Weights of a small mixture-of-experts language model, trained from scratch on English Wikipedia.
Size: width 512, vocabulary 36976.
Experts: 1536 GELU neurons an expert, a sigmoid router.
Training: a variant of SOAP for the experts, 399M tokens, 6084 steps.
Below are experts of layer 13 (counted from 0) of a mixture-of-experts language model. Rows are named router (the router's row for the expert), up (a neuron's input weights, with its number), down (a neuron's output weights, with its number) and show model dimensions 384-511. Each number is 128 + 24 x the weight over its row's rms, rounded and kept within 0 to 255. Numbers have three digits each.
Before each expert's rows: "mostly gets" lists some tokens that are sent to it at least half of the time. This comes from a sample of Wikipedia text that the model never trained on.

# expert 3
mostly gets: " 2", " 3", " 0", " 1", " 4", " 5"
router:130136133121127151102144145119131130081114131163096164130161128131132115156164116140107128138117117144091117110145144144139153089094174117118112125127091087147160092119123139126125133123075133152116126096128148123141086107151133114087128161131091086103146143062107158137147152148136138066183107130134102132149141135141181121104139097133083105153118135131133111145146126110130109135145
up12:099145125177150118119132153139108091133146174164075146072153160107112132136127127163139081099110142135082134155130178137143129128142089155137094091123113107112103096120131105132140114134129132173157076105174110169126113115088128094102139144127122104138158146131137130148130136179110116142171133072152160107147114123119096137139125116181101139150111105109124110156078113132130118124107
down12:119120128176128164108126143137162133085117100182112125140141086110119107110144144120127150165097138133117132166169143117133150155165122106097111113134114117129174142106108120136148102171122131171123085164133153127120133129142125142098114111155118166097170177094150110109141177185078118142138126117150136125139127129128113114118151199094129142128120100116115159142129148090134144098116
up13:111122094154126145057148097141156095141138151160084154148138140159105087182098147118109139110126127102136134077153145086108112153184129104147123151166173099160128140111149147100132079095149118094175134127187096098130142117084131113135100116111170124124127124127093096154147087105123108130104142128136101139118166109138089126126163170128134120132118152125148116122175142138097098114147
down13:100144128122129120112146161169113129152133101114087157182107150142123109125151165144128156105112137145173145135080123145118133121094144199086125136112165125127158115096123134127105158176136118109140143136166138075070109085136135135113127091096110180141125131134113148156120116109135099109132120121148109145148128127120168108122117128096141132144095178089109125111109178118106156108140
up14:144115132126111125113131178145118125185104129136154147145109128090155110127184111139107114136124102109107126090122145128129128130145105146124157123127128135141184140154141125105090101126160145120139092143102160130175092124142079141107158162111128117147144135105181087134144143100116146160152170122105132181170151085138110087107143145132114103149131108132086153132119109080173115110092
down14:129161074137128118141140111093120154145141148123146155090160079090137111076096159130139132075118171089118134155137132112148106140108135179121172087162126126131126102161163144118121124141150139122135131112127110170116065120146120104107165119139122128129124128147126145152141178112146185091150150110139109135143087102119114146114113151103121086133121121120168135129114126158133135110112
up15:164108172143150100105139136110123115126123089109120121093133115145142121105102122144141093177169147099114136137145105105160105105110147136094162131133095166144099148165100100148128129122121133146134108090100104153127167134140105091131159137138178090102157145091150133134129137167090128153180115096100080110133166150101130124121086153167110074122097110154139149119149168168107114115163
down15:117170131152142112086116098122203157121117070136132107115101115137149092122118111131136105163126096124134114150100136114146144133167132151102136091118120137125141122136119097133132143102168132138074121099149154122131124140155069194137128096163120112158122169145153099144149088172164154135132130138084105113150149142109148144104113142150148145150128141158119138114097131081097139137110
up16:128152091135128110144145128170154089144112126101107159118112156085198129130110079146142104104108101131126153182108154151120111093107147109145132141111103137092158121159158124116126123170104131131107135116154101125186128097125153126118116093118125097132105156143145102156135149092133132183144144129112147130154100136122150134127099140145114146120142125123137148105121165146099104149138
down16:124121171116140142144137104092149088132102131183137106092118089132119123110099124127146127110083133122140147120122144143156118138159125146113117114118146178093128150120123093155152154174139121171147093115117130090123162134141104146140124144158125171119177122168132170116129131114147117144130068130118129164119124112158143101126109151106176173131131105154121123112146112160132151178108
up17:125060119178146144143093116096136129125116104077075115152138131088095119141154152170180146118094117161111159105131148132117117130149117140134099101118142135141126116118168149167125132134116114144108098130119088091120137155145145099100133135112139117081124128138098098127152081147126112152162086119150126140136111144120122144116106168123141098134136109128136099116124091086155111120138
down17:083159138091151129172131145106138143154141146098077152109155147099118101141122126101158116115165123157151127147092120096142160102129181120163142131130134145122154117126163093116141123131123121170143144130138127131147152128125133145146124125171140149140102101127174118102121147135143070114101157151139134127142117129175149112125172132118151125110116132144135160127119130108108147113148
up18:155119105089116128089132140090101142106150117116149160111131106129134135127122121128141107150099105115124156096108147155112155098175109151130116119137090150101088100147105104159118118149103150179100130116103151108079134129138140113138119154162079169124139122151154109125140149103122137116143135099108117143092095117131168150123111128149092108102160146174129149140161088118108117112126
down18:109161116091145123138152128153142095144142149123120141123157109108131094139138152100117111137067115151136124126141152158102141137172108169113141141091101107126144069158122153156139137117150089163137092096153121139167079101138131118126132116148153111095112097109107135103139133162082138106113096123124123154129093144102131154123114150120126131136098083103136116118119124137142139166137
up19:118108159127126110147117090142138122148111119162162135150159124134095156166106142121168126112150128108120146120111136124148075176095142154117105110124156172105143123118123137140130142138194130127135103133127156119173152088129068150151129142123099138133115158111170138131131122103159131179143111155159145061115144108136136128134101122141136105140124153100141084124173124111146154136126
down19:110156107112076094087123140137148122148150178094120182107123073130146121133160138147132099145147131124139156097123123149111147120187146154132160140144130197178094136114163119133145138138100116116145127164115116146134160149132155119136124100124099131111116112150046152162123140111166155110125096124093120110141119148115134091160104098097161102145143146132146138106113173137136151137130
up20:131130090151126144074170172123133147138121130102114148119130121155113141137172102174147144115169115096156134124123154131124139129144102130155078073116134086142123161139142118095120110123160138194104114112121082106144126120118120127094167144107079114116110111113126098164133134128123127178140089110121130104125123133143111152139095090107107140102099146098125174099112152130144148144144
down20:162146192123118142142138132118142149131077118136117135086167118124119136121136088077131127150113076109116145044118162135111158057099181147152126127100172125128138116120117123123110102115091146142154133107089120124125102118119146138095149194092131137144155121112108098153127150131111117083143079146110111130140142124126092124130165127123136120132123151169093113154116109118127133156115
up21:102143128108137133131125172142120108108126104124163118094149117127124122131101141112095108085130104115127099143144145115142092093136156103132140138136142094097137131136157127146142099164186138120138101104116117149141146128147079140106134133109133103134177134127165144093138154129115097101123127090100074086085100103101150131108114123165155117130129135116146110124106157127131156169152
down21:099140102095139160118151112134109120091139160124159108151166128137090070079130153121103157077110154115117117142099088124116121150087075125126144111127116101147117144123104162096091132137081128112127079111137113097080153138131095118119120124124146149184131120127128120153130124117142137142140086126147175141173156114131126120143108172137171125144145150147137154135135133133087132158125
up22:120134137095142102108170128118130160095120129118108141128100118127151162153092142151121139153152075158116172097115117142124074099147073128126106129133135111085126096166147148094131122139104157083110117126098107124125094139166125134122098095151117123133119120155100154115139101136147092094172156113138128115137128170127143093147156156147120123137145105119155132140125133136106095171116
down22:144155149099124094114154073114092108082142130102148133134139149153125140089124126144159162108075122136147132099107109116133137119165136123148143101176126110138139128129158071156136122135101147107124079114179142145152132131155109163162129138155140108124119135131092124116119132150153139130146156146159109133077119137125139138114128126107132116127089145101173072062095123110157153142138
up23:139106097142135126146136161115125167162158149127157172155140128132191145115109157146126093133131169154118133158140149155143140167106138160130144186134120104138106121123119137123101140129102148150153133096131147147089081138213147105153133154166129088124125095117101095148138147138091120134160127129137109110149154140148103147123118132141090133105118150168132102129120108156136139133123
down23:163136110111144145157103113087157142163085071171171086108134172138121146117165141138084122101136124128131112156146177120123138137107143141171105100158139121154153155129119156117167081110121146165126143108176130159137092133162136142175141107106128131100105104098093083112149129143147117110169167126148135130161099143145165151108110167133120108145125110140157157103136138114102139138124

# expert 0
mostly gets: " not", " during", " which", " before", " been", " such"
router:122100130135135131140095173117143171163137139149078130116194139114120086108114115148154175146127110139128154134131117123127107093121104153117119111124125143168156122138093154107111134103135156131077109118144101148158116107145120143105127119113164105160104108104159118131138136119116144111132112122089173132128083125102141107127171149155119141117108150120150202135084131140125134038084
up12:115139166123155105135151122215079120128149111140163096122143162199123096133136142085150098147131116111153119125123133145116145135118118137106130118087111103086123158115118107107162146156104145144147133153110103161169098152137119104125136150126144133091107156158135118105136086088133133149115118104125165096091135104101147136119129150116161107109114136140148131164112106142134148143169
down12:142147124160129107122172122117105131140086103160102109127121122081136122121107127131117121098129133113151119140107114148110132143122119097141166102143134099148132080104142144166107099146087107053140147097153133112141166089139141110135136170111109097102155128095136118127142157095128129118141123137107125104202174126157093168136185127080102130166125147109099136112134133123154143108047
up13:115129083147150141156134199120106125136106114111132154152132128128154192144176159121127134103141103130122174134085143156099158149174127139186154123130142096145148150117093178136150198151132176116131127100155105089119106132090108118108108127153156126123071117112175119140141112146102131084148141162173120094145116175104138129112117080106115122085184139116140104164154158140167175111141
down13:111145112162148127141139176119125115121125095175095121125146093122076154140113189135111152120127142156135147142106171136126103120144122083126121120149123143147133136135132122127091166114111140164169127108153102150142143115119115177161108152100113103134103130101126174139118099104164112081148152111136113117165103112112160146125129137165161129120104133102165157163121132112138111148088
up14:104123116155115143144163077171166135102152183101117139153096066109070114080125179122136159139143164139122075080110104107123115131131092152094145155156129131114098154151157119136128151130158153141164118116133094165113086161144110079146087107100134153098128123108135120155142136137150106092133099152148142079148130153202148116140117144098112151101120141072105117138142093099135172120082
down14:134166117127113124135141088138168166131129098097158132141111111123119098135140152107126100144138149087122142128152141109090133104139133119142160113169159110117155139111191135107128093130144121151106142158110165117152146141132119156154119141159116119148148131105102102117169158117162145143097198130166142112096176147140136112111093133118160136104105137179100050109126128129128094167094
up15:124126153116136161129056156164103161123137135106129124121140119139125135167126072142087136121139125112104119142166103103135131146071149154131149123119117096123090114117120103146148144104135129085104133110130154157137137129133065106102115162135136141092126123163122130104125125151128114134090099124151116118121128165113127134159195131160109094129108130133133164103092123157108120143120
down15:104120111149176121118146079120182111170118111143135106146137095129103148083147108124157115165104125165109186145100112121136109118164190151144140143124153143118135113146112150151160159120102114161136115117148134137127148110082122144124169180120098101159114157170115123121137155093145136122140119135122106110138146107183146151085119140124153110129122163065115138114170183110116146126124
up16:114124091087131145126114114156136138128118096120143100116124130130075110119111138140125150143102080109140146135160116134114111109172137141159121175160149083093118146148142120149119123152114096122128130155123180141106121108132131120135101097170144169122132113125151126117137110097158119157165092134122105139137104140103120150113113164145095145094097092105157123123131148177086127141152
down16:136105151162123104112140134093093132136094146141137169119166150115117136129134131114137151088143162154122135118148139108143114110149119147142108139151150118147127172181073133137117167108130120141160108138133126083129121097142124134104072124128119105155158136143120124139124121126143126109120146148125155127121123218166124093181137114101110173179153147146134142147131124143165142159096
up17:130161101084135112108134105145147147127152149125093130145124098135124107123153165097150107159075102135116123135143169101116134170102106107132149132116132134116163101115106170137126137138108154129108102115148134160128086114094108143153104153127121155078130119071125136134090157126113094123143122140122138070096132161164135134126121133130080072115139175173125128145146129098135146144082
down17:129130104114144126116106167125099148121130171065118099144107141096143174137122138123126135104135142109099109130134130087157136137132096114095146102120122119133130123154124111154130114125109078115175098120098150129139124122120147147145134113121116123131130142173105160116151114171100119182140137137158086124161119092168104130093097113144114154181113154133078150110106098154130123098142
up18:187134166145128105133133088098106134130119167116113109141152114139135160096125114126093125156149164108087115158141082142152165116094134165108139132131128154138149121133112152118132102101120156092133167136106123136146173114115116125141124123125110155137135120095142131143120132122116170125164105140136133120148153142130115117074067125156100114128164152135156124170123147126180114122121
down18:121130113148131097138107106094139080131156119138119121154112137124121137117145116109093170140077127122180124134159145221140109134114143126078141133109109119148106145118121076166185157133141124116189143146101142125157107106135134131159180127156110087143118102132146129119157104122081152174130074128142137165099151119103119132133100134087142154142150117136135159142158175124129098110118
up19:099080087126083070118103119114143134103134123089097132152165104115093117104144106107139154120104108114137133121106133121117160146141143124080152110105129112087115139141161146123118130119143110107141142110101121152151152133164127125136106132125116095108107111144134122093093122086116161106155108170141103101145094159172101131096137145104120100121131151118122118171137157162174117126110
down19:133134169129177163111114147094086156107146120155134076163136089127115130128149122201115121153138129135117137119121111152143110077106113073122140105111105087159126131106146135142138147081150123117118150139120136133137118172162145167080146132125115120101161096123118169093089093138108095140107128102113146100112148112134096143112156171105124156123129112120092096097119160137099135187106
up20:170116094092139161127060161134109112158125121134136122139132169134134142148115071109138141112120131178088116120182119132104106134154127151105120097132104129153082123101123133073145170123103143112116154175128120159110162151118120130085072140139106117137146122101136190113102105162153144103149162144116099186133107132144137132111123163136141133122146130135157109163121125142139142109108
down20:104141103126152141141154102145114110112172138131115083116128083070156144141136180128106057110108127112151155146130105139106088104111106092175125153162126168120175129119133117146107128126122097129121149118167084140143123119118133099120131152081109077141114106128127148146140134123134113173162168154136132108109163139100109153104145134175127142142118118154133093125136131096126144176147
up21:183079142134160097121116159065130148112135115134108136099134097123171095106101108144143147132132093101087146123137149121107119149125106120117144142153138087138152100142168178101126120134137148142097115111101105139137075093169142119163113087122155126150142117163114110117116106139108124103139106118132121116152143141180118121097142142160131189128114112120147125124107092117166144130151
down21:081140128166071157152132115180111166130107116099114095113159133132094134150117128095099110165150144090129161128150123145109142137169103156104174131048079162139165093134112125114122123135166167122184073116125131049116146134140135125148106139150152104123133125095111102092089112128160122143111104139099093183166086132122103135124139150123148120136136117178149169110136134164119138134128
up22:123132127106126139106154137123144112118145114129086100145109092165096137125118108132125139161106148113151105118147117129086156125079131120124136111134117106149099089090088153083152132118159154121124166108132103119111128152104104092111166092118111200081190125136118136125148153095119116109148129116162130174152150120162137168120112201150139087122162125101157147110142121147102124121146
down22:135124135121119163148099149154144145140167174111172104134194102154142132123126110106135151111138111101102109114128155070141154147095100142124136164119106164117145102133123075142114117122130129158160148104132134131118105092095135140144135120142123153165135085137122112139144107120171122093149148101093137147099169091080125134149117158107154134105156154152144141139122137143096136124134
up23:135129151107125154120135127126106139108088104110111137156163064115097119133142136102140146081066139142128132138136096096146117113105152117145173129144120156163168117090130130126130086071098170113110128151090142132098083131093112126111145142130112130146095080157152096117126146170118112108139110155121114119112124176120106096117141081120117110109116165106121125128106149115128120152124
down23:144085110162158184157136197110074147159125165147132130123126131131075126117120147086149129105115123124143139131162126084163108130142137115161145152093134093137130131150117143139108155143177172148135144143132125156128113105127138110122146135142116128123146158131148155155134143134097155114135084115120086126126189117109125166136080171127102150119101132094145126132109097121130095087124

# expert 2
mostly gets: " New", " South", " National", " British", " government", " Air"
router:109146109082140087171140141105123140175131135159131092168131133137134124144131141096131121102157143110121156099108157052115103110149129117119149094152098126145150123133140156101116116131109155144116129130113136113141139117153159128136134108138102105144189102115132163086079165148144162123143119138136154155139138124140110093108111139142163133159131121119162128117123105153106138130079
up12:143093140112135158182113154131146119111141130160112110158157114149196118118148154129162146103143137072109104119131135133112107103120115144120120147081029134109096126134132123142120128112114066105171130145148150110166131166101181109143150133100097162125150130172143095076150119125102122122124134141140115176105149130094144122127126109158123110091129090117158158105131144131102147106144
down12:134109065178140134119162134081113113126153132163155129092153078104105069132105128185135177119137136119093169141120127099162081145152143107137151178138120113124124067081110151147121115143121109155134105102128121120137081123112085154136123099128074144153147128141164148124118118149081115127097148135163143169142144144085098118109083122079155086126142123140118125122155125128103109139150
up13:112144144152154113117096107120142175105103133169100154165129093146129121151112154135127093143127130168143109154105145145147112129096110137120129196154104115171134109160076134108143141101185094127117106131134098160141136141073168135095128142152103095147138114150153094114148100146143157133135107149152161157114163119155120134096162118134119150130111137123131131121128160148144109109126
down13:104108157162133121156108095132100144136136130191165127104104133175150147122139100107124140157119107153119079161067168135136140094116156116124112143115105128116142086126095144085164119127106105103147123121143107158138122133105138142132109141120148145110186138113149114150121092103146128130114131096138147110154154127151128139134102153064122122131161151101103142146089136107157144112162
up14:138181126106142125116156129121133110071181126140114160107111124141156140122151157121133122162114074137110129153109096104126104130118114142090129120113130168132108149165143115120142180122115081133094117159160154071074134141126177121148104160128088131137117122119139156099084126123162074114102118122182122144108089097107157127115087149133123138148140146125112100161168113119159139129155
down14:142131088132151118143140122168173089136130110147095142143092134159159097143123122163145160160096128106150151108090146177117185064106150107143133109134141130130136114174103085139086096134111117118133155162165145066117106157159112132129126152106101092110089150149170142144104119162095135102103094129132113135113088102125090155108099110164085125110106157105099111140129118119143093163081
up15:175122175157104151115122094138136121156140153111094101145136126163115123117168093125095146093124138136137106125120136090158117165175168101121126125108080122117110136134144130116112159118139136168105108147081121093166101103103123076148078119103115109118118093116133125126125154159135117158141149165106131144155147113128113091126142148095107106132088163050141136125125099111140093097127
down15:123130094108133203125152171194111167134137136117120090109135134127144127154115128110147157133109103142117100084148112105127126167141157136159120135117113082109151111171117136150138162163138160132103139153104161111177118107113136103148119111107134112123132105106082157161112125129141119159116144095138120102122080152184111140134151150121110081152156152113099091086115135132096157114123
up16:161136151159088108107136121160107130136088112107100135142135104094110138135115107144136153158083102165130149133130142146125180136143133109121165099128123098127132064163156086147190079105159134126108107138155148097143155132088123111113094097138120146139082090154110145144136143123146125107131101092099096157203174165155107145140113130135116116189125108132130129092074113119138119096130
down16:172125108115132155138131126092106121150147132143140162129082096120144136082131098160097129158119137119089134162111159153133139122158184098109091107101173148164138123130143165153134130141158128089147148125110125147142133107111124127105174141084119152121143171143144094105136124145148115126077141140120081127131122125087150083173114127115120094102121148132108129143143110121157119092166
up17:136175134136107127144145155112090140098153116139127120127150149110130103115108137088140152149072144090168105099132111091152109120135144082048158110120138135091172140119119146108157092152147111120141078136103138134165135125122126088118120111141087124087145199096107169125142145157113160090204112154147118085150176127141118151153129119100112121161138125158137090115095133129139134114092
down17:132175091126091155120145134131130132105092161117120148139166100130126125114115138110127132108095136130149132112157126118132143163133111081095126140119118130161102098126121136136153127105136115105087081136076138077161134108115163134148147120103101113126125148133140149130094138107137118130125109093123142147134140156095135112143148154130121143138101128151136122156096082110124135098166
up18:137110128144070158147125117136142095166167094078124108125122138109089135088131126115129111139107119139159126147129132092170154125134087122142119120097113120108142117130163165118111125110111088113118126149134161132121113129141143165113095121110170142110115140102146166069065123168129176150136133103146072087119135127089160147097115153118156078157104150177155127065140110089130127109106
down18:131126124132102088129084161110109135154091164101101106132098115154093163107154121108139147112141096130114131118124143132124126136135119134112135101150118157133140145131121153093107095143112122142134111138092156129159133103125126142174143116133130100105142102132100092110147097090119081142175138125139150148107097156131123130132077117083142139124135123128125100129124082103101116121142
up19:086104102154138133122122106150088119143113142137139112133096076128189095110066118136129118161163158128156140156120113131124094116066148102129112145111110151148101130132100139097149104137116142127108157103150112153105092095123131134139137110152133123134098097124094130098118086096146183143120121140089079150091181126151143143104164103167161154116167136182127127087125159093127125115153
down19:115100147141090139125111146141081160095126144121108140132120119154176142153110139124114190136071152123097124123117153177095145121147133091110086147133112113163166095115098149150150099135098105066128163185112109104108160125141115066141126165115135125144115062128150128132122125161124136143107123142131118156171159154133113102125118098139138119110178167134152118140143149158113077121119
up20:140149127153133140117138150115142115123130101145111167128126117123112123181131169104141130155118170100113146149156100130143154126119127136132103120136094131159138133142149165143139066130097124134124141054148144124111119136084124108139154085103156120130115136141152129118152144116150124077122120174121120126112094152125144110101124172149121135144127083148158074132125160130171150131089
down20:106104139059084114122131145161131096095098131132147156157125106145130077148129095136140142107104146140096151119132148158107130130124137111101125131132108106100114186136096169162153132106119147117133124041130084134104149094160099106121142146128141158137152098132104141157120105097149120126104107113121110142157141135142107173153131093115146140103121126137069109185105143143094135124107
up21:170115108172135115140123146098102148132140077117159128136122119141134102139160126114123161171126096103115107146120173107114131104112127123075115105052120128078135103146128082102112129144150111115087152129139099134136110144084124125187162129130137142118074151090155161106148130139123121159132146112168096165103149119076113095108161155172144141115128148118157105145119109175167131135144
down21:137092122146127143160155102137089146108151134126102139128116133122138156094109136128140070121157112141123152138105155129122068165101117115125121085110139128084114152141122136130117100134135106131140111126164115127157105162155118084117171145086132100116098170168127156104149131115125129128148108155143117136098148156171162154119161132120176122123141152109127146142131132144126136143087
up22:126073104136081133128169087111129125109149084129069147149093112188102149154110103135129147129127144139082128157100116080123130083108116139150158117080084100157141130137109138176100110058153172130145123136123104122133127105133121148112143133138115109119104159114087143151144185113130094138117080140111120159158160097111140145104130143136127136101131147122125124115103126096138114118118
down22:088125141121111116119105114105119107139182107131119105148113090150084108077114119121148148158116164165108131121128124131127128166151137146093137154133152110116132168118111158132104142126113154108117155123131154120111128110109128105129131156140137098075133137101125131083146134115153115092133143074170179133165079130110083125128084119135138148136105088129115122120134097134139148109129
up23:172127113155189139121107130170151096135086094104134136092136159120139104131122126131135165144159122099106172147112119142167096100130140173138107087095157122137106080122127155155096152155151157106108121118125120112107103119140140122127074149144113109162126111107133146126094151141105133120077098119126149119107107094129180132112116162108156129123096135099141137150119156140101178126120
down23:135130118128146087071133146137159085121115146088125103166119105146130140111105169154127107143128138159111134121163100115100137140112131135113128136106102105156097102148111094138144125134132169093114129153101104108103147105101095101145103120135135105144158087120151122109092130136128134139136126127087100108081165118129143160139124163169146118106131117119153115183139113099108076122118

# expert 1
mostly gets: " —;", " team", " games", " player", " band", " children"
router:130150104171145108159155139135107124117119093086115144141169097151154132075125134133078127125120141162159176145092112132131127114153164127125163112097178142170110134059144183136103110131170128097134128119108083151072083140080091110067148128128170174096086128123142114139126127134138113122117138085074092128119151105126188151134161132122120154109099156146147122104143107103145127151137
up12:151102117144099126125155086128178145158126110116102139129115108130096119081090156175103132112117120110094087130088157137146096137097172089156129147175139128123119136131123117140129120124101113121103129148127128134081108133152100136132065166161124121164116121123139178161121148139128103144112145161138148076104149110107137129135169130130135111150105110141107138123146122105156120106123
down12:145151153120075124114143137152097136101126173133125132081140128148138138120082131102147159083089160126074130128131144124088107118143110142113117113117146108130150104114168070121147078158106126150105128102141128115114114101146144132130135156124116111107139105100172098135119103106170114141145150129125132123103107167070115105148141163135135139115158150177133140122096172094151124113139
up13:135165084134130088099144063133138139111148171109120133138121123106117141137126149108106144098149139066117145140121147127126130132132141123126108111164133117113120178113153108091158114120117086127082138117130109115141031106111146124137184148083101158115138143151100134143115149150183115088141112142139115088151122141141127118126118117110169149108130129155153100091129112148122064139147
down13:184120120129172123108150114142123147069130121144185131119138155174121117126132120082089105119077130114109153128141102127148125149138097159132114104145142131153113115140148102129134109152099087103142118118111152155135137126133122143123119147141116131180147092131163095117150107132132114112124125140118118138164150134131138135129138124123117148138144077111142084164105182123165140165161
up14:135145139103137146158152106168137099119161103098132118123157110138141115139097161119118067163113108098133083100100104107144138143135150062122104084113115101121111163131151138091093142088139161102109157132116133111128187159135149129132131130147170092134113182156132122121106119133131148152166104151136114146170090120166117186137108128142128132116082135161132135142084156121137128095125
down14:145163125135126120156084132105123116151187132121135128133132140158135131180134151144116157107123114157162152113129140106127122107109123115107150116119109119117097109118111107103104097137120148120172132130125136128136147150146130119147141139138087146119112143111111149109095120139101100085114124090109132180118127130130137149169157143154111161081124133154175090112150110151113127122107
up15:103124141096101098191156117126116198111118103098117126177143095115161155122106158106128167137087141115127177128134132108128132107137159138135130140131178131128099114080148068142118116142137158110131109190126081153114125121120103125115119097184103083136128115134102128135165172089125171160134143125111149094132120117126116134108127119131142089138162136134162130134121138143152114137130
down15:131127119093144120129133129144099125074117132116156127135106102117163115115123127103134128108107157174109141141121125157121124120168127085064131154126167118131135146114139194125133112128108147159097185074135139157120162135178136131110133120131157118154121152119151146168133154124136117152117140122151106131130100137129123136103116142142170103125184116138108100144156135142127155106130
up16:111131108131147127136108150112124091149107109134168130160123164130136106149117120144102143179135132143153147164120142094141115142154131117103132139108138131123109129156104157148129124089106140144110170103163099113130106107080119149148135184116144139118145121123131107136116140096138141162135096100100118089148118080078118103127144165159101141139096113139083144128139116109132119145112
down16:136133118168102160148097181134112128122123137178107119141120107135130148115118139100108154189106112116158165117131134120087126101132090136085120148106081162132145151122117098125143101136116111099159113115128130095140133109097137139152142079141106128131209144152112107127171068143069128184156094129089118101150132119102135128126146110104087111115118097061103152146131113112144119146161
up17:109135126094136160116142124108133165121116116137109122124143090097183153141091108096121139166147146184108141134139132100103162123096132139170127148098140144155086137107131124098067127114123181159099120100138147118127147124151111137149115172128113148111123125132152140122119142148124100135115138157095140148164100098158113105154116169125093149111111131143127176117147112108173105132105
down17:126143123104143140123113127109098139091201120099111122136112129155107140125109120152140115144144137131156151127152129109142172149089108160153099131171117143125131118104097175136190122155112123112130139049113132126140113146100118157110106111168097108120087166141144123102153156171143121098113176094087126119071117200116087129109122143148130118088146115098101147153120063118125133155146
up18:121118121115122100096111110120116096163123152126131117156126123139147127171108135163105141158103099135129096134140132140131131086146083084127133198102128129155133138158170122128117117149142081131119137087119142175087141127119139135108095106115156158144111116120151156112115171092120081144104115108142111171137091134104125144112167151086129135136115093125151110144125165164147127150105
down18:092150142116131091123125142139140179151188156135132163150120092124114163169169127182134127135117149081126132124158158110081177109156133141127125133125149153104124116118151151121133169101116084168137120106064105113116173112164135168088111144131156115161085144179127095165107123118128128164140113115096125108114110161167122119140154105150123133102160107142138126143112144128127142146137
up19:167133115076149094151137149158123132143076136127107123112184197108149094102126144139152150114102126144088093128144135140143135100146145121125155145124150144108095148137172171117126111090135087114125078163162111123127147106092106144141148117109188108116123134114119147175164153115147156186137115181101146118124118129148133119068098140128133192112165119122099153151164102126158107125118
down19:115151148090115116122140111135152130121143155127089126173132144131115133121094136100098116142113170118155100165167163131097111112134111112107167127159076194125140137109164087102112083108064135128134138109100140149094128095147102118128129147115151183098134124180162144121097131146054090146169118096088160174135125102122140083103135120097109102106121151122118147109103096143125155085177
up20:136143104140129128099139121157135149126077110135132069129138103104134139088125121149122094138125134155160121161121141086112151149148101116117158144094170169159135116150149111109112171129165152118100180065160111147113158144143198133074102147149107091108135136135094128125157171111115129115125098135097114148106133112101139140104135076102084153150113080120137164134135147143110146132147
down20:113137123134140126106135126112151123132110135176069136130126124144145145106108161118097153111123089094113127165091151147096133114163116123107106149153111136156129089120138149100131163155164152146132124124138131154153108114141142138134136125104121112104115153107116132132180086114106131117097119110164140116116148123138151147123164164165131201135151174128163143169131139131157124156133
up21:142100141140127121169107144083135111146152073147147146124115122167170138102111135136067150081118141111127175116156130157137135146151101112162196163158119142096121148126109157141087127135104133130100116162136120100099130151137157101174111150111118100128118162113163112174098103154123168110111133090137111192162088116098120133136168115113111136107120074090117155154163148112113094126130
down21:140149133072138105133145101134125083162123104116099142118115145155193147123096113126132123114127130084151125124135132151164098103139073099134119137133099150120094136124095160138109082150129198122152114149132117084131119109112112112089133114090131122090109144113136115165117083093134107139134154116123116159174152121109133110158116113126109167135111143162089127091109136133150085096144
up22:148156176137099155152130090102134131117159127197090163139084093144098134122057068172155154125094140109158127102119114111137138078161167116105138153097111115129160097177132127120131123103121153143066073125124152108134152150165091087119085108094167105131098162131122112119157107145129144073134123112118089083107123174136140124110128158082138093110142150148120105154127128127128138119133
down22:129136124148143104130130153129132166133157125159121077142107094101083128116126156118140137122126151063104113136139128113124108125132086117169140113154145123131140162144084143132126150177162139101163129096146121106141100098176161090144144131140145149140157138144122130113088167175146130137138096108118130099148152095114105132152081138123101139125130124162099130150184154101161156139132
up23:144158099118166149132159183136173131116137129119115146117167081108169124093140129133122146146107166102179095139135135065154139111101106149132171118117098105126130080103122178118116098163066136097102106135140055131124121129107154160112108147149151194112167143085119137137130174146094109091111176115129123154151134127135163178102114086126136108144141147115116114109164124135122114134115
down23:154133103072170141137134097135103100107107140121130142188141094148134138154130077111139100142146151103118151101124125156112113098096161134124142125141110113113157148099134087127147157123178106108107135180100175158101094154089102130088162110118124137135112130147111101131142111102133130107110166104077115123132107104141133122130127121112103137114146176111148172124140163119125104083131